Experts of a small language model.
Training: a variant of SOAP for the experts, 425M tokens, 6492 steps.
Below are experts of layer 4 (counted from 0) of a mixture-of-experts language model. Rows are named router (the router's row for the expert), down (a neuron's output weights, with its number) and show model dimensions 320-351. Each number is 500 + 40 x the weight over its row's rms, rounded and kept within 0 to 999. Numbers have three digits each.
After each expert's rows: a language model's description of what the expert responds to. This comes from a sample of Wikipedia text that the model never trained on.

# expert 60
router:512535450463551505508489548498526563528453464530481509442524544506461584485529414435538511456495
down0:464473534502584523515428497477533549506458447485577504400434562600463468463484470513540455533507
down1:435505452504456498484495456487516604464511478473526500423481468549460526470482503475592499554486
down2:461414490501502547569546467488507533458497478477477413494397525472545465593439484515480483525523
down3:519553553501489552529498495463512506545529451510518437435522542485444521521529465437512476500529
down4:460568489456561543495527575427491510506483479558543542598510486510460535425483467435492554487484
down5:503508529548537512445525443514482511504478589537458484503532509516427568548569498523475499468463
down6:480399459515471517439509542479481470465575500441500472499551492486484463598582474552467467511506
down7:546508507482553427465502463477555585512519552515526514388503487546467491582500519458529487501532
down8:469532476484469552513530531513567481461480453485517470506541556529486482470520505466554462451531
down9:522463491564531477501485499520496497491452453520491471523541454471483492563551533510475506499465
down10:523545505472519488483475497499450496528566472510545551457524447463567577476475443549482539462495
down11:470513466509456490521525519514472503503512429473454550465470478519444585518539435509389489549471
down12:427575584439495441491540449493444476448466437520506534542482550502559498491506513471527501502447
down13:473487549543500512501542499467516487471442498545488416517502533554424478512449567499465507528508
down14:468529606496511498553537547470506482453490462492466498465504474528503456416496420449527535521497
down15:423525531431457444528485591535466496441518527515464572468481522542477484541523576473488515474549
down16:505562479505509465498469450516492478498561522486443425492455465472537518478507494506493534434492
down17:463545487550513493491558551551437559501474528475494509536554554528504447544522519540501507501522
down18:528402479510465545493466545522461465519473486553455477462571494538511386501500467468537510484555
down19:519550473444487521521554498505520512508569534532498492462447410527551501475499518482475555510422
down20:417475509562512472472476505483516407482529483428529511522522467562557532536512393502526486457496
What it handles: Commas ending a clause or phrase before and, which, but or he, including digit-plus-comma tokens in dates like "June 4,".

# expert 37
router:574456499562428454526509547561462515457493517451505432461552487545396492535491437521571532534501
down0:518555551485530528491442565577546479490510589458562537516482407507527504475554496442443483515510
down1:489504541516525583514479438552513476510438510531413520487464560557518469474433435488495491541493
down2:474498514561467508447419497588496516427482437515448455485516439491482498441418533446529515518494
down3:480480446492469473489565516533530437497502470515518482466502513515532535481472526446514497484512
down4:443477507476532555466488517487554551495527508507521518456498459437510529458465450511515444466505
down5:446471544531491510456458522527475448564492503475494526491436528496410422512411524481449551428497
down6:449495492550471433482501496529486577471535481516514494484430476480571563500505476534482514525477
down7:547564528545469551475496494500498503412480492484467540485477422489484487431498535589470475429540
down8:460536491512447437472490569498485480465448446550536499555450461550471514467466522579469482510504
down9:473502499561470486553481439464520504485537446406500409521450559532494487483523500506415504505510
down10:482534386563456504465464429457480490568416467487466545478572484538517492471521447498497473535500
down11:511593519496498498473489495507507528488532493545567522509424519536577519528504544438402494484529
down12:515488504511560440474488494443521528473460589509535473490450461487497478548556484417503503502568
down13:539466453506506593507530520453554602539448454525430504512531577473544482548467558414528498486480
down14:455476520495568476483448464537469521520498399495513552498405541451478543533500541548496476459527
down15:476477512470575465504507553492538456506463562485475488470520490438531469518531511519471513566505
down16:505505526474503574492454472532459498435552509506452571399589512492495506483482515473438480555549
down17:542485500466601485553421477485485453483489538471529551498563509484539516498545434455529510524474
down18:513540486495449460560496491517481537541514517482483414562475523441474462563496436427512546514500
down19:526544493490462464483479535485511512500618471516499545393482467516495503447488513505486399506485
down20:491493505433499439536561528496519511479498438519455470490514500464486513443569557522528501476485
What it handles: Pronouns and relatives starting clauses, such as It, he, that, which, who, often right after a period or line break.

# expert 8
router:540481483538563468503488565483507566479562537511476490422491523471502492580518514505583490520475
down0:486495450574483447528493558556452544547450390494530489515504471493555464556513563445480506534440
down1:459574478544466492463508502431535505513495502540474519489452537506535514483478526475568557477545
down2:558479496505395478511508581580530502491515519556446503504445546525536538496519513415554490482454
down3:498456504470472452440483582548504447517529527499480470507525541512527457461522539591482477458501
down4:552514516561475550455494490504550509503580509499512487484544475503445511430473508512466455513524
down5:549524430534487518478416506451486533482578475512474488473482477498525522483412582600525494519510
down6:520461541553503452578514532519459393461480449449531466535540559486539504480483483448460601496525
down7:517553494550495524433548514400447463462496479585561501501483477518512513502510513478543512473466
down8:506475533561543458447521472490513476480477466582488485558526516460479504464526536567547469536499
down9:499501522427516494464487516480512408463510579454475501440500607416561456459459478412511504541510
down10:467476522533501416559467483554482535503406447492534491510453506478461483521539539501591523470506
down11:493509475503475468526514460552521458538537497556443568543514520514485523563520440462542481538502
down12:499558473514507513494470455543527506496509513517516526459505519432541446485566501503491514536449
down13:476465485456450564511510458492510411498486507478574468529530532539520516431583450448487530465533
down14:505462452485568501465437454546525423470511481509561468475437533528531479463521505517480461434492
down15:519491590500489505524570480574471517557542539556549463510525498522480444423542495426482524531497
down16:440520539482505450551508447490453472531456535542469537522505554524480456509437468433491519539508
down17:502493487517395485474560555511536505429425483436548486548484490447485530480422490459543499455398
down18:452466547466531456472510535496525499570487492482480488516528515523554511526404536509514451554544
down19:547438430548494454512525461459505554492456504615442510504495510442565475539464485516549569545489
down20:503492535542498556476515538480510576476583502480484480459493493531498512530459505456476549474485
What it handles: General nouns naming organizations, fields or groups, often plural and after adjectives or "of", e.g. government, agencies, music, players, research.

# expert 19
router:563508447532498434472561427439509513545517519524443484434512480563527571505517505471524495470519
down0:476473460535456513441528545466464535444473440464579492572478553479467465482513494525504467535468
down1:490429510489467575552505527542437556469464428539451478499541500451548558492528501555475484571576
down2:522494507481461501487469476521505440493544443400504394513470452492531462516409512503502468448525
down3:528548463531453522577453527528448545544533505524502451487555470465478514439477481455517566601493
down4:442525449517426536479477502501523500453487456491500534534453489494532540452517498511493451499446
down5:514565460499482502533571465536460518475473474566455468513505498497474521514528506573451495529440
down6:544484494521489480425565412511467456525530453521484545441523501557531465544530528510489464475574
down7:470613581546500501425487465476541495466520460481431486481487484533504529492444558475534428526528
down8:477587503451534502456476474406488511543494500440502523474487515520459433531509551603440532584516
down9:483523464488514492483462477435559572510486527527468557533420509460542503501479471546489575484495
down10:444482523443513565553491457492506524500500462477495509520475513527486571547472488552547482453501
down11:569467511511497507386489552411525533469573512444426502528542466498508455572466498505446572559505
down12:492465489460527441483469550499563510474545564441546468444428496520516496531479502487556515473496
down13:475457556449483498486511629519524434393504478545442535455462559510583489564508483484519459481554
down14:490504492549551560447462495469529540468472478498480474455458535534486507484517493482513453456444
down15:529547477486508480525449468581553533542515459515558533450530474545536488455565530501554513484507
down16:574488428559421517496453546393395515490479496477490524480488508460514444430445548519543520501515
down17:534567521428450484522519510626517443525584492458536485485521532518512509483518532507539543463536
down18:437544539477451589445456510475464608527559476474482523463406493524499532452476568519538458451460
down19:512465542486466565500544510514489557509558484521534476458501559443433504555500475495486563544543
down20:497438425466503436423533528537480417502550483515526497500499481433529493513548504586497475549491
What it handles: Later word pieces of non-English personal and place names, such as kov, ić, ski, ko, ano, in sports tables and lists.

# expert 46
router:522469441499535487517504516465445516495528486412477483472530547524473584544518449466569552516484
down0:551605517506463554544531464446549536492526492548462510519477561485490487516409556478462470500513
down1:467485535487472495515529489477573504450535489473536530481504551439529471503528575495442464485545
down2:567494501432469491527483465522530517467502547464451534459525480526462425463552559512479521392481
down3:559477463541427524497513446542517504464456442470500464549507472527546463521503519469528509404401
down4:513563464485538541454446422505557475523523548483517499516507484548493496479527481522518490509436
down5:516442545521535445543546467509491541482427479420550502529484529534585553512515589512506579472504
down6:562527493495533438546531487496463464500561495419546487517467496543482516468549501429542444557508
down7:400448494510495507425450482487497436493498444538554527477526494407454489507421553530506520499464
down8:482400455485546524473533506457472520576460437519472522487445471484483502458534389532506454508532
down9:483506448580461513512514576572589553525453483504501512465500524484511520450523546459466540469515
down10:530570481487486513511539482523520498467525517438568489557471468521495461467441546534534463520524
down11:520535495548471460519547500491542537571461454420540515453451526459467471419522510571422503496478
down12:597418477483470460414483501534477482461512491503508585451602422499521549459507494475532510485552
down13:487590486489481462478501474534527479482504438495449470501517433531476429560482460483515459526459
down14:514479468494528508460530443565515474459484485561572502495464444504594481500507488542561467525604
down15:486507489592497440448497475531502519516511562591469450549443587521540538511455478490529499515582
down16:526469448517499453491596510419500441443437481476500524518491494553540464489482524482554520563533
down17:526507547515521593515495540493548526574508519512563505499498490591519503422458460513483482482402
down18:453526538510555469534448505514514532466493484557441477554447488521519480534572494529435473474456
down19:508508545478584501504472527506495528519497459437505487523445449506499483599486544502488515519533
down20:474511515517574544515500476567485502441491496551494594489490486527543422460538529526524463498507
What it handles: Words and name pieces inside quoted song, album or show titles and proper names: You, Love, Me, One, Angeles, Vegas.

# expert 28
router:543532453512521479576440530546527538473531529520407524481587505470448551534544450503505474436489
down0:541448520508467599528491476507466485468452398557473463432492522573495452460469452509383483479456
down1:481486544490536512455531486538554539529464489470505487457567548517529480591522504518501424460509
down2:449473445488549439529463434527479488507459476479504476495484486553503478488500409504519470513548
down3:550520467469497487470562446508463474480470540429485468496516475538485403521475425538415517472481
down4:511537448490537463523502500502415492471505507482505461507543550529499528489521473549491470534502
down5:477537489540519494523503472510484526469510540503490525475442558439464455578543496517498562487492
down6:516554444539575508458490515535499527484573504522509503554482497497483559541503498553491543519551
down7:474552468438510519495432478521467487590481508510496500480490535501581459520449487574509458503459
down8:508517510483459502492541452495441482468507510541498500589553497517522436501510528482443434445524
down9:521492583529504514538563523513536517494472569518493500429508524503574433468474502445535535497546
down10:511466422501434509492510534529513486510436450433498486531466477508518494481495461553564522438526
down11:491519469512501452466539522476508544421416498495542528414494475512490510488486462518485510460521
down12:437479530537534481470510518509465450477478483508444512476590484451557533542541555473480476541518
down13:446519468463527478527430550475570455526429491492478444476422472492467470516513459478482505453456
down14:436430546462513500439605358454455506480486566530470488531496519532477560486492439474561508471511
down15:496579496469435453491441535432449502503408475492510499455482545497491482430413589446508472538469
down16:412539505495479487537502463419596503503451461511461470529557512549447507437585495552453438530475
down17:489523394458447535520469471460494487532508564473499469467484417480506485493508511473509576550560
down18:527498512499530466414572545478530445472493506511439455473502492498482448534465451463562505557478
down19:502445436499439449510493440516500434411470524495505572543516460533482467474556524505507491513508
down20:462504426549452495537530539526586478539588438537419446503478489499479534504510552444433576441499
What it handles: First words of place names after in, of, at, from: North, South, West, New, San, East, Cape, as in New York, South Shields.

# expert 32
router:598556511540501530554469546465461555499550507445446486487555519547429451434523399429550537477493
down0:484500462497544550482503503476517484460523521506507514432481531440446544517503459490452490524512
down1:474468499542537476411516440547470549501561531441514496502530486452546431530492517483501568472484
down2:468509471544539470541558477578535433429485478607534523528504496547422521469515502456439465443519
down3:479552602472437488512490503428491491489481453489529437493477415510466533495470454539519499491465
down4:513491510586477525490577518534430596487531491496461520469550520438457434529546486451476508553576
down5:560522448552540499509449505595519578505427518517556483429458494436507481457495584419468487475449
down6:544497504495495537457533484434501455544475522554501492530478520562470497459488480503436436523495
down7:498554614469470480503471386434469501486481551531465526554555539473451515431480473544471492481518
down8:542507493522504544510491511455481499526544463517478511497530437452485448532440531486471500419502
down9:486515488496479608510411535467503428485560481498457541533527504420506485462488486502520472514530
down10:493564490467504521496488479519497503529573487573510528417482446503553479483473557481505457502463
down11:501561445479423490517477520437495538469488485532447482530455519561411479489560504514540494521461
down12:455525537473459484494579464470520544538535485518547443504565493503576522458471495484522535525494
down13:451462588527574540535434441524521463490471491472537518433502460502396551472473547493471517425470
down14:514506523547499494552493525490559519423527532521543462527507565527509468510439539473518511450506
down15:487507490506485487499480533541485478488527523577504490544404528487465583549466458570510476459525
down16:517547496549482457476518501491534504442528455467517555453448488568468454613456512479586496464535
down17:512523506463496569544498528452515501495540562455471490566472468501516532429462513531486565531450
down18:557565494473507484490521527522509554527468536502544475502415529455439538518486482506438472521574
down19:574570519521481459473546495406455521473525498518504552433524477499418533561540540418493455489502
down20:463477514482444532518437501558567489477474549573529435410546545525484463502495521586441561503497
What it handles: Forms of be and modal verbs after a subject, such as was, is, were, would, may, can, often before "be" or "not".

# expert 25
router:543482455539498434475446549507505527505491466513430448430523494491484541484480507531469595525532
down0:510474551458579458498517496515453457477511506525513544538534457527566504553405421558502508495487
down1:521478559438530559441492480502451488451541537511515521458499535524455448479522478497452571485510
down2:468501455483490498466428506461538514449446474499580574483483440513507527508427570518485513576497
down3:500476505436443559518453501453540543522464499486487499481549482528528529546452546501483517446585
down4:487463601468489517567514507536525463541488533551453456541514495472493463436427490495469552511481
down5:481501560428554490444527501424540501529453478484481495532413541386437496466552400446500536502426
down6:430507549446480505471488529495446478435500530467542480474498425465470459440522481462548547444423
down7:514474559474399515489548427531529500514480504517533499481454481475439495503577372508487487488564
down8:550549525522485549441524405486493481480440539566495497500441505521514472473563505529502514461498
down9:503466509485538545563535529457492516545561486539416472549557429474534550491417461503513523475528
down10:432514464524494505446487525483498522481502510550463499514497542576539535509502511493521489524464
down11:527509576526510507459505497550459409583496385481556508512470505543556448559516497527545494477503
down12:461486584457495480464495473543568519504474463461500515524523451504452482499542493421488500547458
down13:497474503545552481449531519426442436416506552498427461527491548565491493492510554455510462507474
down14:546507486520463498551610551495484492467490471484487581527490463471532535482463489502513480542552
down15:506500544491499440506539498491461520476487545515590553535486517501481551520486560512445485457449
down16:548453475525475482535460500478519483509502448572490502605526488524521472472528505431479561512463
down17:466436532452456540461504493441526469511486548527506497503528516488511461515415547484578527517527
down18:489471510495491543533499498539564516494426539523455462432532439514519444449419436422498444477529
down19:459513520518462477487498540511503488505537564508471492430463473503435526420508514464435477458470
down20:503453522484499444499515423581491452511406518480453518550462544505441473513506496498497491518542
What it handles: Pipe separators between cells of wiki tables, plus semicolons, dashes and parentheses in stats; also the word Scientific in taxoboxes.

# expert 11
router:527470427517490424470517479445500492510573516477413522483524534572504536497562471445479499461550
down0:578500507467435542547502511500464498528501494472512513449473469596456572477512535485576547596541
down1:506569467539559523425489525514536447526581500498459526461521501598519485538451519477503510474480
down2:575525455452472486470460492459491449519482541431556477483545452475467392446513541428461515553481
down3:508469490546527477522497466533556493472521471510529489523537483508458423450490537441450540536460
down4:533486452418479537502494477503525570439545533522554494532449519560505511537504527449520456534512
down5:519520451493477497517487496487559513469550499515473480438505478513526495465468540498577568473526
down6:453487522475435522470506505488525512544508438505477483521459556488532446459485557457483570459557
down7:546513449516456479504544482469495486556605442492578472507492493462491408492531487496478521517592
down8:502475517508497506487534500548504421475463494544459508507550442467474468508556471497518520511515
down9:521488441611519439568490521439521464448482495570580455462521460518471448508487489520450513534461
down10:462527489496523473509537491575552449528510520484491518497492566451619480574567448527487504510521
down11:429451516576459529494559478473554550478486521463505487490437492508509510471499434568533506475500
down12:497524540477546479442472448520490484534418495512484491509526514535546501516527499466567502543442
down13:551485481501540501517483483554569525449450530493503522514499476505503476553508539557460465595473
down14:494537514488492579470522536493484460456505503439554450487470422543530555486510423470510487430528
down15:512519543489504487512399421598515399517480472496496488498409460489486512481505484533491498506548
down16:427387511508473539504458440543579541473501451492551494458517519424543423505491480461474608488545
down17:527543514508502466523544464512486490507518512513540532480522524540525466503445496493539521509514
down18:532493520502502525496521532463568517547506475546475454613466441525421489518459511498474583467414
down19:473573570530471511507489478498469526477467512417573484555474450476526429556508519438501510473555
down20:494525494462487503438571476533504512535546458529465453454522498523487389494530507477573437466540
What it handles: Word pieces right after a prefix or word start such as in-, re-, de-, as in in-ve-terate, in-du-strious, micro-bi-ology.

# expert 62
router:525460449494513483550539511560533564452467474511540555477526559492467537529503539476557512434481
down0:462529511492487444421595515477448553470421446525491515511454478514476511459517522483500584561403
down1:420532504498490468520533522465473521522527527557492405482544494502541550553520495484516494557479
down2:483492508503477528493482565502506489439549473468417469503482454577516476459517424504452538496511
down3:455490466489492490471509567501492471521492514485533521496534552456561469481480468516460553508519
down4:487539525488485462520533491579534549549421454494469493466467557623457526428509478530504459461446
down5:482472504499479513532489481522507477482548487533522495427465457553521475454573536560496544520459
down6:430474476505470486548525475556559452477533439404516558526510477465503512525501511469456548433560
down7:534530497505558572521551445515513546461431517515490439539531579490475519525480507522495467504483
down8:524453502438518473516463472473476454531513511588579506475580547499458447473529480448479472512463
down9:461470454506564496541484545523517450572527492506455460487447475482560522522547480527474543520503
down10:453417472513584527530512497460429465481545555506441529483465541451468537446547433585488506533458
down11:519554473451571480475515529540538485477457514497531446501513410577474527464522427622520466477451
down12:553513433447496504484427507577451567473531488511520509436484474526531495494547511462590487435508
down13:497550484563441464471516495513505543514537507530504476513490527456540479533475501513586492485486
down14:487453466533528469502490470477524502522473535510441479502459531428563455498523546504487522493502
down15:504502482513521475494473454484541529560538545514466568484492515515451520490488473489418451493510
down16:449449470456510441419528487451566447538545517543428516521523515479427475498473501509492499525547
down17:466540474480501543465506444526485520463477530527498495519537462521393521512509512473518476490537
down18:497488568475497497462565517505556563507470522571503478460402512492467480441530553509449439501539
down19:451594524475504509541446505477487536490520442477494517520589521545468520493492489486463502494529
down20:494553521499500540484492435478510544491499587457484608485548482535444561580431569428442466516510
What it handles: Commas, "and", "&", "or" joining list items, especially between people's names in cast lists and citations, e.g. "Nayanthara and", "Scarsdale,".

# expert 16
router:535425516538494446588482430464499527470466553470531446542514519527510549551521494478433528415508
down0:512590489473431517535461588493558547501441485466467608550423517574477514445490525539539413620508
down1:479476496481582511556498564519502448502535534583477464507480521502466524474569453493535601456544
down2:628504489517547520538570449488466509526611478528515559447515511529503512535484521504524488522482
down3:495454515490443509463494455511446491493533452478529467553444425486429464553496447471443517491558
down4:475466493434536498470461464449545493522456523507500516550521523513504481509497465542450486511514
down5:460409499477517543555535468426550463518513542493513514520433466525475504522472495424481459577487
down6:541578527522562509471582486474425479502444472458476523399508508541512544579540500526573462475468
down7:474545525401492520517532499550558487416438526510544484504529468550492548489498510494485446573510
down8:485431483475465428490481513383508453481505482488470474469446430528459587617491562479580535530512
down9:481499570502483448555469476462521536525502442522463476545507522506450489537540556487424493505592
down10:452501472537474486568511528539537519496479429473554509508482474482482535511460546492472493532558
down11:490440432486498510551527513479440562554477514512484428519546522482515581477560553489529456515458
down12:458535492454483482488510565471516502462551490512508522475533475415472490484499560532442454493488
down13:514493476462453485443502482463435458467488473495516440511588499489545489444465484560568501432507
down14:543502461542499496538582564550513518506535496480445480487526566450461457544477506534491546486480
down15:474468490481426527514480504515569523421495527489466442556517517494508533514468481457507604522464
down16:398556542482500488508541502472567538523500541492499531537500597480506572524474523584483450488513
down17:466527508465449451547495490545556546490504547589553515513467511521421544485517468530491549505498
down18:525407471493453491529603460426540541538513456485490569509466458485518526496520448413533463475495
down19:568457499578476492528538523565502528464527552507507471551474493476449423483502451491455479520436
down20:481565514538497497454513525438447440489416500534488412550540511610444488479489417544502497477512
What it handles: Past-tense verbs and participles, whole or as the ed suffix, often after was, he or were: made, used, became, released, named, chartered.

# expert 12
router:578482481483545539463547580498467466501513510516488462401451477549520506472543514484482507437496
down0:465459529496543548535460596531537461496524527457439544501477519501443532528554499468510492579507
down1:501524451467526470534496519480565473481578558561498554562467543475448600585492526482523483522440
down2:423533541488541449527541435532536543556481528516515469444496513517544487511509469502539472488509
down3:547483548505525539460619498542468549522459453542530508470479519440501461542437505520487524436564
down4:473512515480484499468517434500515468543493457581471498459447532477540441463491451542540440500524
down5:524596493549537584571483500534477408479552447565519461535463525561503466463465517482543502510510
down6:531533516461446518468509537476507492491403500595530547484448465534459546499494462518508524546566
down7:498490503481537569514494476515474549510440561589550484524508537528425498475489564480464486534489
down8:460500477498464482468546529483486416523480541484476470498451459469474510523490522440585490591418
down9:475608521506550406483497478497558494533571508435511459433517482466528486454460497446571505421442
down10:509418485497492514501574579513489496451535462508459502474477522538524517487546516464456464471513
down11:476457521550504547538467539484491490448467486516492552599543505499490541504556500517465560480492
down12:483497452449574517460532514556481479506486531496560542480518512458535533475418431456548375508459
down13:498522509482487459516578477541498495504520513529559521460508542494483397530477562486439489508607
down14:469490477553522488474548495494426483522493532497479532540501503469543473444456503485477434518439
down15:561582462547496493504529480519469508536581425529503489507567414471462500482525576533538467505489
down16:474418489486546472463549523445451519448524509460491574493483516534506461542458449498529522403506
down17:444458491471547414442509466519480533523441493511535422518473540472559485509520498470453496505479
down18:527466441488463451478588452524445463494482529531448515529564452499486492473537539455510561508509
down19:513539525549507479507505490488590469528553483495482456561532511491479537526523579478472440509502
down20:451522525540473501480511526508528579429491511443530541462488495492502444456512470378514479463493
What it handles: Line breaks ending paragraphs, == heading markers and heading words such as Filmography, Transport, Career, plus table-row pipes and separator rows.

# expert 44
router:564484575521447500528523485481483465578467531525474506429513512478462550511517506532544516492548
down0:447496460458460445490450547454538524529503536531497461521488506602600602507471529562617432564441
down1:474512515434513570523455518513550567471497468451495553520428475462508516426466482467512485496473
down2:502568531465529519457481532499486457487489523509453545495541498484478541476498453490464486429446
down3:535534563491488481456432479563546453552520530528503455588478543479539481451468468483491481510463
down4:477543530433512528541494519511470532468496544495487552507490535556516470562540510501450488563473
down5:490480471492511509545514493510476580449499510539474477517539490550499521529521513496414472494499
down6:538464460460497530515488449422467450502518516487480491410476438505454551444511535526508507474454
down7:524516474489426452523461573422492547487483495499473502542489483494494513518512542473517515496524
down8:500516452578614499451538479570486478457510457455505519542507417449541590470502516531494472415517
down9:429477540535433482483484562486577534447471438503523501567457505555511429475482520570454486541531
down10:501512510521466442445532458509494491527483483548532512515532551508527500519412521490498454422559
down11:489529540539430447510458467535441491463543480511574503418484513490463422479496510456517493523498
down12:466494502490477516467460494536474525479543540540421581516488552564521545451500550563551529425462
down13:517537502482472501553546518396464485496482526478518448515582498512527506512519476548437503512494
down14:489534481549456580579459499479559589462572545546492511435429516460504520507489484476488579472473
down15:478444527494476493493534425522523457447528449522525541500533486506540509484588513510437516531487
down16:417512551488532555491517522509472437496483541452519507529502539533479525520582410531535520499586
down17:441576526549584486447470516496484456428543425503483567520516502486517518504510511525448574426513
down18:495493562512520505485542534524532561538638549535468506558523485466531560483491511523537488519471
down19:504523441521553517474453525478560467497450498416474483549486412485520512445508449477475437547545
down20:472445478467482531486569464486512461537576527466491475466510442507493426502505475544484526481589
What it handles: Subject pronouns and relative or subordinating words that open clauses, e.g. they, he, she, which, who, where, that, plus "to" and "not".

# expert 36
router:530427522526496420589457568486527531488540574513510488510525465429447520562539510479485531472506
down0:559482501495449488475554473516459533451450511479491509551470476516481506531538393468424553476498
down1:518559515474609566513512516563458505514548458466503468537431502480488421542525452565505456466474
down2:498445476463470474474587502438496530458498538471525476592496462532485536564440509427477562515504
down3:525531570536494428455371458445456554470463507479558491499578478496481465523462480443452506483532
down4:430494503506472516527508467467544492512461517454487437493476443442490486496478540440464589455530
down5:479522533503529482488539381469500420469508457521511471525588464455493418498507465509499485494517
down6:514467503486461500544507506505516528506472491505473532451487507461427460500534546412488522498538
down7:461483525427472511405471479566565507564527545472499480445501513476542482509404547504536477472519
down8:552514428484560507473521509541517505465528474486533504482522542525489448564510543495499506523523
down9:510524416518487499537532461496540437550531486449533410471478510433541516431503506474563496483428
down10:462506536525388479513481559511490564513508479463477476540561550526434563558498544535496501451565
down11:526487563515519473510488568568525490493455568495537464560538524464478544435518485463454476626484
down12:519481464450484474471503533476559495389540453526525575508557521526499421492523470568523502490446
down13:556564470470509451552456427511463482554518477520491409483533479543529468477482513578542506541512
down14:483516498442536488489486541446486517505488529506476539458520572486498462460474544457490479458514
down15:524482495432465457496527555527458544492529557491545551537510463553556575542467537476494527531484
down16:412450483581513495511486546544492475427469478466505374551445516512474478514421505512547536442473
down17:486598629563498501526478432515509529538466529505556556472497477505396535491542581555447505475554
down18:539585517537552482544518472446520505504436505511550514499507450511509456558517411531460547500537
down19:570561504485486560522437535504541531545538447564523473479474567503522581501541484477525459476538
down20:513475476544517560540493466476570494489456408498447517503538503533470441458542545484501521529436
What it handles: Main verbs, mostly past tense or infinitive, after was, to or a subject, such as used, played, built, served, tortured, migrated.

# expert 34
router:525496372562535490481453505447417495521534564437451479489494583554475560523515466483487539507519
down0:485495456519488515532468521510452468489517450502533441494514501501478507491470524458486510529493
down1:536505549539531431537521484510551553479526523478543529492431420555541462474545475424473447524504
down2:558492500546560457463485454502509420488536468539458520511507498524510506468537527516520452469462
down3:485457546545484498570517484516579519461481461569580481468583548462533494603532418502503434580576
down4:466518493495421503560436465490491469544504476492517453513508501447460479498509476539572524464505
down5:417494525502514484486462467547580552505495544515503465566488477527496514492462499479480533422555
down6:543504448517498474460509516526531482449484476557513500493483523530534522479497527533536538514465
down7:519556481487480531529489490532445529405516466508530521446497500456439451483485496480498551495464
down8:416507573440570572517413479521538453498479527468558537520475527463454518523446514396466535454479
down9:480492543482467488565481493454584498432501486533521563455544535444453443502469531544473532462512
down10:530524498499532478505424490478460508491531478439453518495468486517550485549394541472585506519448
down11:462496433490519540461447515444557491410491453459447527495432530428527513413500567546494484531465
down12:570535547532473436514500530549556529547478514504591496474499520466512452466443421502545532487502
down13:530504559473564410499536527511422491593489517515472458543520499436497503496483501517467467434499
down14:484544538489505430463561506531469458483477488454481514507498560496500454505577572512554471503455
down15:528486524479457487475498546477534530556510509496524530615437522486535505465511517553502540567524
down16:505449443463480518483510459564490462538487543503463470461563451493547467505462489516496488520456
down17:462484480585501571537430493538528477624496510455478482543413505443535577483510463503463536448443
down18:479561561503520561461586400521503534472537487465469468444411543481563533433447483494566533516463
down19:451537524441525521499536556491525500507480539545541467533489540439504552502481526404429494457398
down20:470466437486471511547466505487478455422469479469498512440477462551486481494522540491523488559510
What it handles: Word-internal pieces and suffixes inside long words, such as ation, ance, ment, tion, ification, and fragments of rare names.

# expert 48
router:589499509562542503541561528541453543508447521514493447437564568501526495518519539549494476479592
down0:486491482523560421463525507513445508540492463507544539527459547507489469522536558496490403481522
down1:496534429565503366482491521483492496472528510535539467438476519513579458464471513427522447525533
down2:535548538494609541499526487553481460469436469458506560451535471488529443498484495541511522493526
down3:471531555451447442469535578530473494498598513533474501536533504550531468549472475526434465509485
down4:509558489545480601507434505448505538493541476404501501488443538534409564473513543439501545566423
down5:504460527472473504521468539453447439542548484458434488436539464539526517519559501494550457549494
down6:545537473453422421521557538490542460471572468564536475484559480534542530535510404546556466466535
down7:499488463468507469495464466490455462500530477485549628490542446453454477491470511547552495452438
down8:440562499558534475435517482490559551505494493528516488515379568516452525514483473453480442471459
down9:450523481503421486486484522517528528547508493505576463524552456497463575499437514576586534436531
down10:512525521532527446485514457476517404462415439438513481471463416567458494458483518542508477560468
down11:499616525519537542506504514549486510513467529539461462512502485454463548572458519456474524540507
down12:519499489469523486466462498515458493529524441524484485480514530514496511550502544448450517513508
down13:487538455471463497526507535521548532434440518499478403529458504546533541504484525540506448538580
down14:465522530485527555476547458457504523541503456589545553398484555511422508498522428543522547480436
down15:529487521509524483518503477423499565451579527453518554478400530558514523533501465487533488533484
down16:485509502464492496603540536520439472496561531498489474455537507483514523452463435474527495530480
down17:521552574498481531504555474423483453505539520521466499457535549547529544568514505495542492542541
down18:537468531490542461467482447352470517486538425533460530403509454481477483464504487543501532555504
down19:477521541521484493445500509506475498531493549485479488498525492536472492521526507489468527575558
down20:527486529547512546557412513472484502452532537448491508497524415578522581467503523491592531461372
What it handles: Surnames and their word pieces after given names or initials, in lists and tables of people, such as Smith, Anderson, Clark, Maitland.